Experts of a small language model: 96 SwiGLU neurons an expert.
Below are experts of layer 2 (counted from 0) of a mixture-of-experts language model. Rows are named gate (a neuron's input weights, with its number), up (a neuron's input weights, with its number), down (a neuron's output weights, with its number) and show model dimensions 0-79. Each number is 128 + 24 x the weight over its row's rms, rounded and kept within 0 to 255. Numbers have three digits each.
Before each expert's rows: a language model's description of what the expert responds to; "raises" lists some tokens whose logits its average output raises strongly, later layers aside. This comes from a sample of Wikipedia text that the model never trained on.

# expert 10
What it handles: Bare space tokens before digits in tables, scores and coordinates, plus opening parentheses, dashes and hyphens, as in W 68–63.
raises: "els", "ently", "erg"
gate0:094125114116143126146135142103139139144149152142103146128128170123124117154147112169092135117138136151117123155146112068133097122172179142135132160110101129146136106113138112150142130126114134106098157138147107110127132150110137130145109103
up0:139108102126166127137128157094184155164106107137100096134150120153100136138081155131101124153113107100116125102135141124135144144138101115119111111126131066080099116125147169140148170135118122156116100106125089129130159131137137106142117121
down0:120079111116122138092158105148109127147101176132138127142157140087134108101112109105119095160127114118134094129116114116074168115135125060123131176117150144134110091156143122104090073119146148148127136048147128113170132120149143159147125132
gate1:120142101177144146149103173144112132158129153101104153130174116139117077124090125144091104136179091101152192141147131121128114122135131108117089134128116134152120066148120075114148111109109135139112144144133123138130099125102161124125104163
up1:150115119081118123158108115118096105186123149120140103113124189141122122126134155104131144181097132152108156156176138090128127126088135129135194189151145151154140123105145125146147142091075115153109091122133122127143128129106116139150124144
down1:108117126122133166053135156136153087152149160121166108126112141111137142113092135126123165165086144157103120118155154091088125153140096133140136162142128156138110137155087161119176133104115137146146123125158116109112135109136078129153125150
gate2:134125121155132150112079096090112131117121132097114153115128134088098112102131113155117161088147172130159101141105114113127121108114132144143129065085131146129128099127117130143114153146138149104074150155143136150171108127141149112135111144
up2:120135116136125126163109149090101119117181095145146160153097132137117156188102129087102140204121124116111108114161166125132135098111122138148081164132141170147124142126082120120135161105136128112130159129085136125118104130123134161119099166
down2:127098124121133109121126101113093092139125146132123150106150132137089106137146153153151135142092120154118128161138165103125117143130167147101157133077160159132138122147188114129113131098104164129084160134129129125129131095134130145153113174
gate3:154140118126136171095135153111135122120127095103118123134086138156154097141087157168107159156150144132144118114118117147114123083140136125133202121114132157150132112141160146105097132139127117139168098139095106117085124140092127126115170134
up3:177125157103121142104123131091109134144130112076143117087118150138087114145122135159120083155103098155116104138148168154106138086126112130129128124127163130127138111125136118101102116122160130118180077144131153081097186141072109114128148108
down3:104154102075134112089139084130107117135109165137133131126105083103095121113129120122121103140098135137113109096122125096110121140111107159143124138103124134135108171159095129100119113107116117096146100174155110099160137106086181111135150110
gate4:138142086112140167126148072114111131093147125129117134081100123085114095115102134123119152115140128120161136124094099110167138124104150108097095133147116131126169088116129105096160129095161131139159143117131149126133066133134163095144135124
up4:116104145114142121131163079113172110140160150098103122113102152109131113122084155121153139147119145109156130160098105095177126137133122099141107168126135138130139134086122126119123112146104118140157085090133142157154105106147138099131095125
down4:130122106163139131114151116135159162151100170150135104133065112126135159117073148120130184120178150097126144117110161109126111163071174088145131095153144105120168153100127146146122177120094138122163119113105140144125120119132109090151109088
gate5:116102122123121113127189149168056142118104126153100102104122133116135096111150131146111102129167114140165096134125096093156146153146112078099164138136164144130145103122139098155127119127137123112115152128131119109134153113118102143119175111
up5:098123121103134116153178115160109111149133150122083125111143134123170087111169156145112129133169129131160150145126121101143148145148111092104178129118154131125131131108125112152158138112115153086095133171104124136136139131106090129119133104
down5:150128105135103108171089118149080146136137139142088121162098148139115106113127141128107170146171109105179133130086091120132120153168073102115153121104151140139148088098088129119128118133102098114106133135124114173113148120107127119154115079
gate6:130147152154116114123162143124133145150133157103095108133093114085112113136088067125141124146164181137143153135146128115126121157113133118129093139126122153147108139129104138146097160155135108081177139078130156146123132118080132101107138100
up6:138126156147100167098146096173099110110127122109088131123106132124171154093114094137122119153132175098122124123128159136146126145104159122113112157152139139145119100091124128123114166155109114136148088118120141099106174119126155111145141097
down6:123124147115148147129112123148117141138096148134139094139071087139174114106128142070148098137121125092146123133123142178082134165168124134131117158140153108110088130120140133142146120120159130147093108150112151104148121146146127135103115118
gate7:123135157132102134102092139110124144103124153074150101140105128118149154120153153128144141103153129122106115096163111135086131109108129130060138089125142112128119141159114171106061097116075119127083091127141103163157096179130125121151158128
up7:128175145172136163123120142126112161093156107114127143134111107084147100148114134109156109138125105119129107149115117106114091128135158126078131126100089152172123071119109150124081155179082133170134151109109148192104124111084102114134163111
down7:125153162128156149113178152146094185126144106148124124116116101117156100152156094149108107151128130105106099142146164137156173123164091109124153121141149123134137122129154133149099151139101120140152164132134166104133102124135119155146135091
gate8:109078123150144153130166123154169129151124104149102091148143123135146149135152130144100087145163143106127125097108131110094159163120144177154120139135111128123107095132158092139177058163148164143154127135176128102122139140151093146131117148
up8:119150135124112107142111172112119142124135122160161099133149105111112122119170141097138081093134118070091101117141165160129134100104162145150162107160146123114149150114075131121128107125103190101149132105168129100138148182123142089165119134
down8:110111123095119121176141152124144101126101099141144148118105108074159120111147117098106064146124123104177136096111140104160096133164114145115113166114101128091110118134146122168108072130130168137112104120130151135112125124135126156150164118
gate9:089117144079137107136154128138179120116161148141134120149131149097136116147147093090151134089146110119106114139126084151136128096166159129169137142073072133120155135101085164106123138108157157121106134096159119130103137099119132128101170118
up9:120113119153123129124142096158120108168142127142136123108118145141153109119114142122134105140130150126107058154145157100093123145114125140138129125206159127117117110133157133108137128141095119121165136134117116092145122142130126099118104097
down9:113091101150161107133112151105137141115189162132140114128106095108141097126142139132133084097119116142143113120136121120113120114127154139152127109119147157105117093120122127159121140104122139144130157197146111142134162144164160157126094073
gate10:155139111094113116127101104146162144129109153101141134111125159081134130077136091138145089144108076135128113160103164133165143119142146131128142115130154134084100141149119141104149148090127112111118104128132103157116143122134160124101113164
up10:103134129140113071130117181101151122104122108156154122108098111190163151136162135135075122131119100114108169132116114162141138118172145100085128136145131131136142153112178134143081133144124114127106165088123119133116151149123107123071126139
down10:145114106125153112116158153153136134079149126157128094105132132164109135082145118107158113130135128136121149114163090093125150080141147134154139106138129145126140128147135133103156094129152117126098185139137127152118143153116114092105107128
gate11:138168113132121095123144186160129137116170116140128156105140130127140091127138115106119126084111119106091169104116152144125144087125150150096188114175143084127141104124191180125140102140102151136134126141081125156146159166143094110135120068
up11:155089150106144190125127094132121139126101128102099113135107172151126148150150114107130162148145135131120097145145104099133124177114077127139128110110100143123115133129145110143130164123147130150139143086144107086130113065137146131130150161
down11:175127154102097113145135128165148138113150165121143116090154127134105069153120149068129154119188136126111135122140186124132135165132109159096131156140117161089123108103202110126140134141162101129109129079116163085100120130102129123092185112
gate12:120125133160104164113061164078153134121138130149132105128126160129091123143133133159154133096122120167097147154140164124138123148134138126146102198135135111125101113146125129082162084131089146086156117143154156139139122118143142106142133111
up12:166100162122109108123086125087162138120108117128121137121096106138112119151146126146169141106135149157106133156167144090123129135117111115179096158112089098093113121169103166126156136183090163118125133132138136118136161109146155150154117141
down12:160130131124113126094111136079173153151142157131136091136099146126086159190125139171148109109082134141118147137184145095103139108150141115125115111122130138122151123154166124096153173163163164092177081110139131154155167088116140175143156168
gate13:103111142124113144152154146181115074148136109105147120119125079132138123146117171122154124124117170137101143119117104086146118169129070149102123155105099111149104161127099178084104115163114082135113129106121106115095111136194140102125104121
up13:133154118116163135126099143121128164080135170124101126128125137114117098111107079137109115192114061120121117132164101136102127121137120078105117102145148098125139111118143097151096151114117156142118144150129190157157102131083110148137141120
down13:121177108159153111136090085125116144147127142123126149090092110090137133183136126149153136130143146086117135126119107145099157135163158135103129088137123124095145158076127122106116147133131119114119174105090094126148145153137112139155126132
gate14:165165117133108140100156120124072112105145119119119125122096114117129086122113122095103128117156153136107152175132128123130145110133083091155138143100130141101148131112136114127095165156175129126091137139115146138123089114115158145110100115
up14:172164133137091123106162149110058115128148109129159141131086114123126099127134150091113128122137140100087128179128114135111129120132088123161124142129134150116138101096145110124105160135157143137075129139144145092109096102122147149146120122
down14:132155123144093123136103147158153116166114121154091128133143134118119157155142155141107125168106145158147109111113142135148155146135108150125122109132168167157116126123143161147107101116135137137134080164081094127134124177126120134150188144
gate15:160155130144099168132107111159063121127144133123134157097144136119108153121129119124136122129121158100151119191127115122114101067092121168141131116085106086138130138139141090117110128116111122161105177137098086144134090073113105144115128120
up15:162133102152107185166119163156105139097087141132130141089153123128122131140183152114118120131110163132141126104156154119136130090077129149118151126077132107130118179152137095112103142107116115126132138104118092158140105114137113105125145086
down15:119124153139145097103122144128135126130169105185087124152086108122115131132151122152162141122076083096150165150164080164144121198113102104114178102119105112128124102116131129157131138104150135145190102138115159110088129120114122121077129128
gate16:118107127149124102123170137111175140117108152162091120104126093153131136159134135119115105105147116146126141164130190096162122126115150121128128132091122164099110098113103139162129115181106146114115171108139120106120088125123132195163098144
up16:167103168176114142140108126178098130103138122117122162158125137132121128165157148125169124162134165121108128155121169141107140082157115161168143114127128122150117133160151084122112126184061110128104101136157109120141103160125100107136133109
down16:138123102106126126119119152121095117117102078094148102123118132132118107154130138128117164111092156143089123137112136139105150146118139113143106185193139093181108103114158147129161143116127096157141177138128123109121134109166129129088136114
gate17:174127163137144149078133181128140143138142150139163112141148107131134177127133097140131068089125104141137139126166151139149096127154161131139148120126102120134139121136155140055110143107155130140172120100095152117148119148089123149159177122
up17:080102113100130100144120093142124110121094122115152173133140166094125090145121112111151169124147168093109103139108106151085166145111113148150116098123132127094149150106116128171141093142114105136127147123160128091127110143163143143116067109
down17:140110134136198134147108132138183112113118086107157106129092136140142161104107079140133141140141137108101138150115134091185114079179135111129137154087119109152148108133179088094141097136105159144144125123153104157170151131137114148159153135

# expert 12
What it handles: Later chunks completing a word after its first letter or two, like s-ight, D-air-y, e-ight, p-aint, Res-earch, b-irth.
raises: "s", "ar", "y", "."
gate0:129112146076147084137123190109130143083145091147195160125146128116126099103122121133141139124180159174130124144105096120145100082155122125152142142132119138143139131150087107120129152117099130131141099138110116168123132116090109114093147126
up0:135126130130117133131159113061138097130104131089145109070146150139071158130134155120123117147121102128138125168130112083096148118113146069099104156143149149089141111143098173130133130110146146157109081145112156103149151102189108127131135111
down0:084131083154094130155137133144106118147130116111168116119105080121178126135111153126139135109167097132119130132167136127164137168119139096167095124136110093190131145104158153148121120160123141185095096153171129118131103108118116153113115135
gate1:122117123125103117116079148171112135126155173134129155149093159157164112157134119130109138156139159128114170102111117086161101085093142118144116122105125116145126141139112112123073160096151103118179141167145109120148170133123150155100105168
up1:120132137110135102125079159185145144094164133095142152136096122099136129165126092122132153130060119129135161196122130143132115104117145147157103123087100132145096127129121146131117112116101117158110087174130127142119125100139090154147122118
down1:163114151147177133146068140158140100171123116098079133165137118153099169171097087130105138122103127119083133113195131114127082138130133131119111128134132134143149138115134128131145132126129094123101156131133172145147126115126152130123165068
gate2:118132124082118116119121138126125088174127118137103135140122144106190158099145130082142089137092115111161122128116191090095129117140101147149139145109122121128186156163108130109164150128110089111101118154172130150156150166113140168121117134
up2:127139116077112091128113124135116130160126116102081134079122141117146139120142136149138146139065132127109149136153141168127119169140108136163127093139116104087182141076147098091114131161149150148111147147128067134095126125130099113113100132
down2:139117106122095147116119155112111140111158125114124088189123179083116149122127184105116108141106123165151111101093143149096132143126105156128103195114141102123167115161138128171128137095147128106126123144113117127089071111081138124177130151
gate3:130101133151112118176155070144101128138138158105138113132122116106080081127119131114160142117159143143150141142158187122114150152135098113171102142102140141100072140117167128133132138146133101121095132105126135119120192170126137128096094141
up3:109071153095095126092145136098132135121125137163154111142128137148147127137114171125121100143112141153130092125152106082124163157116110112177132140139134072126084118138154110151188152112092085155077132118126123142130121106089179162128084124
down3:104140141123154143124135108138106130125062178119164115155152130126109143105131119120089113147099133094167129110143121131111118116075151156137122158140112169139112109108151143133121110143095127184140110151115113111147146132120137117142115176
gate4:178134118123137140120135122113117151152170128166109091152153147080171130082142113141109105128079094130129177101121147124116153116130120088132137117128157159191156173084116150143102138145126139100147113131120159108158125127148100125115131137
up4:103110086111162132142139123133126114134148102125111100127187184068119128139152124170094147058128119130107130097174113157113127125090103115116136138133142156150135137104162085154137150120111119138147136133148127131141094184159146122091146139
down4:111127150138149085164135145124067122122073145154158172120117119115151108132169098103164087110105150103118118152114134166116121116125122079175170123149113089126125125139143141135141109083139120087144107105095121124096119104167127158145147121
gate5:165128082092130092138123141174111153174082110141141114128111138160108126107117105155133134132125144122122103133158118111119106110122097125147099137100149142137138126090130143134120152122147153081132114099123127165127143190148172129102129134
up5:180107141141164102122118146136098157123075117125148157122146142142130151106111124082113111162129126123110111154163133131130129151121123106160131129134138111100101110084141131120098156134101175104146147109115138160079131161129137142136116139
down5:141140163106135090135105124081116122123144152159101146141151134112109101148177144105125112101148148126133112132121149132145076130149096154118134119118176120150088147148150129082153148136132121121134134106102102164130140098151112113142128139
gate6:137135116128122106151109082104170129108151105147135140112116123132155094122108124105162127141125076136096108124128165109124124109135148133144128166150108132141113117112112145142129140169124134146083150141159071121111139155148123104076116137
up6:133163110092133144129117146120149114098187126100150127140158150120095159157108109127123130135119119136147146118118121121118141146113139092148125137178114116113154088136157110103137187165141137148146160116147128126072141121151121125110083138
down6:079104111121148150162155147135080154129146091161141112141140145107097154162123122119135106132121125141139163178148132100150119194119142128106140103104119121151172109122142156132118092152180136126097146093155100137146102087128126140120123092
gate7:149159132095090103096090071137129162112174135130152145070106125133148109142128108144166117104149138138140166149131097114142143160120114147144183104157117135158122163139136127127161160156164122103130141116136134174072141097169109092152112116
up7:099154148099102120148116146150097086134149132133122132129129091153117105080114073132121111125129131125112076123118139125118149144139135129122128077141134132162126169103121132110090137174127151134140133127115134104111163136094092131143148118
down7:123081142164116178160159119165171144116098144171129136143137120093112112114146146106109096134120145075105104093075126166123155114136123126131146108134110127082133097177141144158105155083136115136126131138145112117133130165115130095151145136
gate8:131138126127133168112150134070102113125168165114090108136138114180138083170083120130139141118109131114158146151142161125125156142154113127176114126122151120104143118107115148128116136125195121141152155132150106146112148135117074166086100098
up8:110111130138139118151139157156109128106158135132116127188120104067143112099120064115129118082117162131139145153128100070113149104106152103072142136122107115139148105126126076153176103114140129109121132166113115127100158123093150100095132141
down8:141139105133153173132107113135108102120116149154126139106142151174144152099165097125085142121132137100107117117130127109151086118090122115129119150126103153168100113162094158088114142134107134153132144145099103105146153200169144163117087164
gate9:139107157125114124126189156126082069143098112130116103089130150125192155101142096153116160113132136145116117099116172137122098136140143151129113144148145144133146122141118104123078114142145155158107118105159122139102147140089125103114102165
up9:091132094139145111147112143145114178111137125125133099127094146105141124115162119178153170132104108086131163114152128093144100118086123114118134132118145115117129134084096131151107120138131134145120140189119137142115149115119115147110108151
down9:103064135131148136117111113157132137137126141103140155144110156173131132128160140146119127121160117100091114100119109116135133104137125097107089112180116142111113097159063069147116126129144103106116146097117119123171123118125146094144133109
gate10:122146110069120150096162150140132143149091159151108127095156090170147143102142166166110151105172166098144161102126139073095133139089108067134097157167128137095118142111122132116141136103132134068113163111137129137187092159120156124129153142
up10:123115087146083166112196102106127100149145114114101160140133098136141123104171109122125112162130126181142117149133158143144134134136160141174079143147120167145133181145115123132126115129172153148126137091139146103142158102123111136147131138
down10:119129111134129179150152137151123149082116127120096086120164142070122077082124115110089124134123131156124133123156171131095105142147154148128168138148090155101105092086112140120118128133084144171095103115151101149119129088102109127113159138
gate11:112157122131128140092107149106132084159089145131144129113123112088096119114115128118113137118150139124139140129156153102119114103134116123103159142118093137123118157142107118118164134133084108098137133168152116131130160099132133078124068185
up11:152137147130112142104143161105103088146131119129107154090110099124142121095105128093146153159169084125129100161112117072120107159134145118133087148108100141130149108144145154155134164128095104147135084139154162129109130123133138142143165088
down11:110141130161097140097122123124141092166127129094102135133116153155136109153140111082101160155137151158137081064153138114141143150093166121162125093136168101158091138166114135148110109129125174152124156122141113157064121146157103142136146117
gate12:113139084142153144102152158131110141159095133128125152134155112068137110079120124114169118121112132090139173126094102125135129109144119137175155116137121117135192161136165102104143127132126101155157142166141144129127152164114117113111155130
up12:130109158112159159099114128094106134113139172131130098118169102127068111135079143132156100126170163156127100099117111140102120104076149131112110077090115151133117106137128150121136141112110115151114135099124094138147136144138085153135156127
down12:102106110099159135107130090124094147116146161178111127152106111141119091117129121152112147104139142109111123166140124110163137128133136139173118154102125097124129125109090145150140125075141158131097146135139115184192131105114110125151139145
gate13:136153084088136184099152151125113074121128155147126143147138127113128142100108150138159153132134177150171181127163122114125126108110107142173074151140119096133108164127147109139079171114092114135110136131132122099151133125096130120119144152
up13:122109169110136138125138144130155131130139094134124130106114087130116116148150154151131107132169073087072125149120106181135139110132121112108154150145141148134083126160113196150168085175146130091092126158130153130156119125120113103160118121
down13:124107076140097171118165087149132159158106120149172105115099126129157103118124147115121110074105125115089125139101106121133116108130106125080114112083137168071169134098119140138160130111126146128107093140163111167143149133146142138081122081
gate14:163149152127139144113138159129140134120126184137103132111161106119135109166136156153176107121102128176069099134134147150131107149142149106124107111122149077133093116141141095147147143133088120132134104160108132149139161106138094154103124125
up14:113138130136094160072150104107150175124162122107113149184101100149123148159148136119123133104117133128165127118125119126107121099104100157121126135118118117133103127109119096109063120083152117144101106139134119130102131170128150131165187117
down14:082133101155141131115082152137171103133101128116136135146121130121117093107139161154129142102138125104115172116105148100117159136108130176104124170136120149145142101159166139113108143119142173118133148097180122158114132130138104151124155163
gate15:133112098129135154134095128139083146128177086109136124119166133126119122121075129165132124117118138115154072094093161190136130158192156102103125102142109119124114150124131103105159147141108149157143083105134107096135166157113169143190133165
up15:128132136126148138164083148123121097107097131161157110156159151121148107104135140119162137097157115138144118142150132093100178144123139143134159140085110121113149151136121120130167142138136123114102097110108101070169107178136121104119137111
down15:148127127141132128122096117133120126114139120110144131109140146123124129137129120103127128122114100107116134146109068109156165162131127142129139096112149142157080156140140086090141148128096097117104230151063099183151133136135145102128086094
gate16:140113131049091136133157107093127127119180088157115109135115115134126116148168086147118138141136146138159112144144104151103110128130162107107124119134112123109205144071119159104118124121098122177125139138131112089157141127153161129124130132
up16:116119149182118113105072118158136109110124136159106140157103179150112117078154137115133163112152112160140182120144113071147178125115113101159123128099137132152124143157118127136143158143110110092075148112099118142138151132099113145149126092
down16:168069109089113133131146126110099111156118105138141145110124099079138145109102112148121149140125167136093146162138117145109146137149104088115145178120118127142156127121177111146089149134147104136106105123135093114141140148144141141098145137
gate17:119140114123143119108138126154143144134106123081151124084179124120134131050091105144118109133121116079135130125144146107164085154115110122129115162105130110139148154106126121159132154141158142067138118114167154142142139174139101117108142155
up17:087111114154166120130099146120115086136145067112116149154146184165131077103062121091142132123112115109161155129129135120140131123160113136108172118127105111096165121123104135129093139144157099179125109149050158117155096151155110152162149100
down17:170118129133120149148163159153104133084141111117109106147072091121120126156148151100089145127156124149129127092101111151137167135144112144157141102095104142131157134170116092143139166112140149093143110154183160143105133130140084123090152149

# expert 4
What it handles: Inner syllables containing r or following a vowel, such as U-r-uguay, al-re-ady, pro-per-ly, Sup-re-me, Lieuten-ant.
raises: "n", "er", ".", "ing", "s"
gate0:125102139172118132084106141133091119117139102139153125113133135111118091160104151087155121127118122093126137117175097125140134165149143134119114130112140141100089135111184136093136142165121125101145088154108102083186114115141047160134103119
up0:107153135099116102156175119115131135153116128102142145151098174155130102111116071136110103139073067147153086100090100117108100150115133109114133106126135098155117128144123095108141091165119126117133147095138155136136168117108174097131133144
down0:118101173122130138140087100169101125118121145134119126157072143145127101160146120139132139058149138149119102133113117121143165107119105149172134105156133145122134160133094062097120112081159139128116090063097117115204155098121106109152112133
gate1:181113155134125174133113125148124143095158151086144127096154147112144146138133082155091159120098157136117113102139103107144119160127124107123123076116124136114135142117139109123105137135153143180147122096139138150152125085172092158106161105
up1:146160115084135101140106131137137115120142142104102155114153128115128105166113144104180105111153082106119150132130125108117083146154166107118048142144136146166140120146100088126139160183153090142133107174135128150069113155106129103087117126
down1:152093135123115117128140104128160131112113090106158159115140130149144137162150139136105132133117147143105111121149156120121112107092119153136078101114194145155132148127173104079109126134118138106147128083160178145111135109165102152165129135
gate2:165115174113148143108091074174129115102160084085139105133160131104178115138105083185132150105135155125121117107141101139146062110131092148167163129098165111126119123151130118093118144152105127149108093072107129156137103113124107107131137092
up2:137135113143106135149097088102131133115159139185107101102134092167111153142109128099107148180113127182107097121180159096133128143095144120129111112120134128134130129111088168134132117130141122098092161132111072083093128082123143134124122097
down2:114109145142153155139105135171171169095149128146109145132124152128148120120139109166129084122147134094123185152154103158106138118117135143111136170169131124066103084141147165135113140116124113121140096087133135115127137142143155151155114118
gate3:100148135144130179150174140142112107196111110115171101113125096131114112155124129156127158128102139162129126160120123114117087132129148149114098142115113123120114115174124147104130092138165110135125146092086104149148166147161136116133134093
up3:107148140171131101125102179178107121188181117152099130129130128085102150183167136129124133116110087143134110129113143097165160091141115138161103133153129139127092148119176146127121143103136137142119141142140098132125155095119142094141132090
down3:156161165118139124131132091126157144126135089143123116100145114144140133107157099138141135115128133120058140196092118124094141087089091149104184107087130144144120142140139154106139143122134107154104112138142095094087182124132133151078163141
gate4:125143134142143115118150087130110109157100158092126137147138109157099120132128155110154102105134148118114144151122120124115169126097151101117183079141137105120122138110154107133145099100156095136160096090122129163071156179145144146122134133
up4:163096072102164116142124148120128121091118147137108132125152133120123130112146089130134109167162105116164119091161086169160123107102122145130125132112132102113103110127061102152116162131113158121120085136102129120178128157161120099189142104
down4:128113166130056127137118137142154085138161136147188129103149098119137120088120161132144117144130129139129132138101139153148173144111131126126167113085097150139093124106136173085175119141126129108112121173144141107091142156164148154090135165
gate5:157112113131145113134091081110126149120130150140156127086078154131113157140145125145147131173116115156116164118137142114133152092174128147118128134150166120147145175153106128126086123131147153103160145135154128150063139145125175120137129134
up5:128133044115126123156093117118132134139137147133121113120154154183105138122126174098130133127135144130123100161146095148178148146112189177092149133071076118098100154144096157114133145101114130132139159134140112146108114170124128084158124103
down5:129114171166146112115115164119074125148130154148116219143167120138159141118117143125156142144135100085160114155131127124178150129091087151135122120103106105123128077128122124134134167165124137172125105108174118135151144160106173137144122133
gate6:127156138137143142133138139107109116140139102122137137107138118139159135155126065108124123123165159106142115157142145157108109118152142134153162157071119131076126118111161134143159139119149134133112188117119154141126161138154103122099136116
up6:115139112153138077129136123127064095122072128130130100130146102123167136184136151154113150126111111147122085143089142108102152108111133159144123127127140119134141161076185131159129125144121143128108116156116090109100180158150164099094090139
down6:128146100096125150152128144133155130101159155143094181153139145116121134170137127149124155115149145125157106094118109083110130154111094107140153105141111161148100170104075109132106103127127090141182131139116179127149100130115151158146117118
gate7:149155149141147145115114109122129120166071166121155127178164133109123107149113140127124124152116144126114104134139097157123096121133131135184148098129102133091085168114164144146157121132109156180091087123137085148126134142164120101111117158
up7:168112142161149157164179101129134110143128138119120099161117179123170079149107161093137092125149166121126141147150076122130126162141123130170120113131136131119078140115146131098168113122150115142115115115132140147140129167159122083134109134
down7:121105148132128146141122140101153105094118157131132155107131144055152179088169100111142140147137115137156144105143127132156138162094145105137139168117126122156132121178154116160146122187113158125145140121102127116144113111178125168132182104
gate8:124113127178096120130145113095135122164097177123127128122123182126141106100173136156111138137146111151130107139176130138154121122139127149175140110146084132093161149155152103133093133114115142124130146077157087172171139130135112110110077096
up8:138124123128101163151144137125098115088134135141133113127099146151093109112120113101122161135122135125142126116132139136090112134151120145156106156134133164131138140092229183124139156141131127142094116115127135098124133097133113130128164123
down8:103110091105108121105133163149121118146103105070104089097154151139117096113146120137109129126100151115137133090122121113121085126074131143119154164132114118141095120159141128139122073086107159125145110156130107080128174127190121117120150131
gate9:139164160142101142122130142148163134151113106089182121142096139104086105137121110154153158127196122163129132114145101132086201116174111157128126128119145144101097090116148127132095091120159129122131106110124148128096073134087123166142107150
up9:112137089170149147129095121132110137085118124138153154115151115107102088177121106119164126122086089147132129130128104152090130145146118153124132111072126138089091111132069148177108144097157133101103135126132137140135157139120125165074113171
down9:149117179129122148152154103114138168148144094107122137145149121162100102160114153096125106124126140147153147118071125189113141113164134109127125117106120164122139120137166132098137155141126099127138134126134134102121092113135132142100158128
gate10:143133116150123132092117122115146128096123131114112092098163133123177135145124143139108173091184146143152104180112160132119111155143116129113127119058103145120132128143146108139191147116118147155105120084142128160126133143101036182170138099
up10:118127106140150142105131154109121162175143140130152120142087154145128059130124104121145154089098175135086142156170135153083131122119115121158136113151105105109111082136110137129131161149156136134077124125115162150129142142078152143146120150
down10:106119124157068107101148116122138085134168115109132137107120094168095150134083145115132163139101097134125142101136107148127126163135133145110120193106124119124135133112113119132154125165138109116132127148132118125173150119114121119102161117
gate11:158145129142105093133068123138126144108150182137111124123143120095057135143132119112116128156122151105153153149133144135125148114197131163117137147131142137123161108135164115119143126102088135113093172134116144127184106132175111107117125100
up11:111154128157119139142163091123142166141129129142090109115106114103117159127199121164178119150124090113118097105142119146138123143132114132114142130130106088120117142122139129161104149175127117101155102093121113145140103114146145121170144086
down11:152088158126154168103131119090169157150088138136138137151134097071115177088152116099095149114132170099138107139124143140109126130102125118104109123114108100156134097124132145133131152160114071173141158132128108110151126194157122138128129136
gate12:141155132118161159145122115141150131128165149132079187124112122109188100147071146093102147169146156100134119146136102065109135116132139159151117136113142108128161125121153065120150117138124081125146151093112119119128183168101104141109151128
up12:155132144138134121135138128113082157127143126109163099053145131135102097113140162168141128146126127183115141106128128125173131131158114073150125152122119123150126100107094153144130112093137149156116087092145115135111112094143134094154112136
down12:100125118105166130124139099176122127108146145133148139136147124155137145118099148107173094130133120119113114106112116092139129142095157158096138151160126165096083137105095115114118093149142141134106125099176135092133097087175106141113147092
gate13:131129143131128139113148111141141100185094159082130103129115145092107067130124146104100155151139161135112167122153153164163157086149093136097105094128126137127113126080128110097148147131098147118165154111124132131155147123140129136088091104
up13:132107134139146074158157150127161162140129145146111126120106145152101138149099142123080159151160133154095127116068128160140112182110171144121087140109139147108146139138160103141132123131112134136139132129141140128075169160151114126109125143
down13:135132089108136096113116138101101142090082121152151160141093121110136085132107147157110136124130170129107126109127171099060158134139148098149098107076102132133158122135120131122105123164101117116143160101114112100111123125118138116172135107
gate14:126140184150150150082108152137100147180152176108166117114137106112117123106141131135149081153138127092146106052119121129083157158166121116118166144152102171100155148151134138123147149140134146089137140118163145132187136118136105150144070122
up14:115132139128125169108112118115127160117114122144084131130136182170135127136104129120162099154142112174150092139124090102106148097121126133165132142115086116109112098081099113143148070127097156117088127132132147163083108123124124084110137135
down14:110132151123085137107099135122135178128117132108112158119133088109139091118106147141148109150125083097133110106161104121122167143128112174145142176137148134127141143070152122105152129137167140150123135164149170127147109103162117143115117107
gate15:119186141129124143133140090137150139144075115127139137173137099194121123112106131139141151114132102126189112119135111090102134121147133130138142173115098149106103129122075121077099166121153158103107147129139176129139087110128111150114136096
up15:122122133116150103140120114068157088134152103140097102102096117145145151125084092117074119122112106117123110119141129129077069156144123109163134097110200143145111110163101152151146130113140159115095148114143163111126131127142139142130108114
down15:143141114105151130113106095127152133123170141137120135155123137120141133112143175139128120156124158110149148135160116102180117077153115088149131122119171151128149142123142146101109156121153097178153153099160121110083158167155149161094139134
gate16:115116151128128156129133148132141160142141144136104125123113142089140105154152114154128096132144140109151094110041155094141116118107108086171101120089102130120134127111112103187113148125143107099129136113130135123116123138147183096147102115
up16:134115110107151134141134162160117159155115144132124110131101100109107122141138147147132143095130105120187128144107130110148084156111141125145055147121099095162152139135124135133136114135135082121121167109151102107109164129113163111084138122
down16:145112102130137098136106098101147088137132103153131136118142116145085155128130104135177118123122156084128105057141134168167129137095146161126098102086124151117105106116129138151133118132146141083119135111141133113157120145121115125129112136
gate17:111143143128090126133149102115121134153120132122140128137121152108164121123127129105089127174153107114126104162089130115170119136113123137120133121140137145105131120108104102098096108100097084150109117116133138123140160161186092105118131135
up17:142134161148145129087089181094139111145119105150175104139103137146105184096126100145099124122119144135114138136137153124181129154179164095159104142139142156149087141119189154145148114131151133127144114114122138121089084124117104108145138158
down17:121118110107144133141140066124113085085139134110117095170137115111162173105126146141138105136145107106136152125153139127126120168110108135115128152145125172161148123122143116154136117154123123128146157163088096147138129140139132144124096127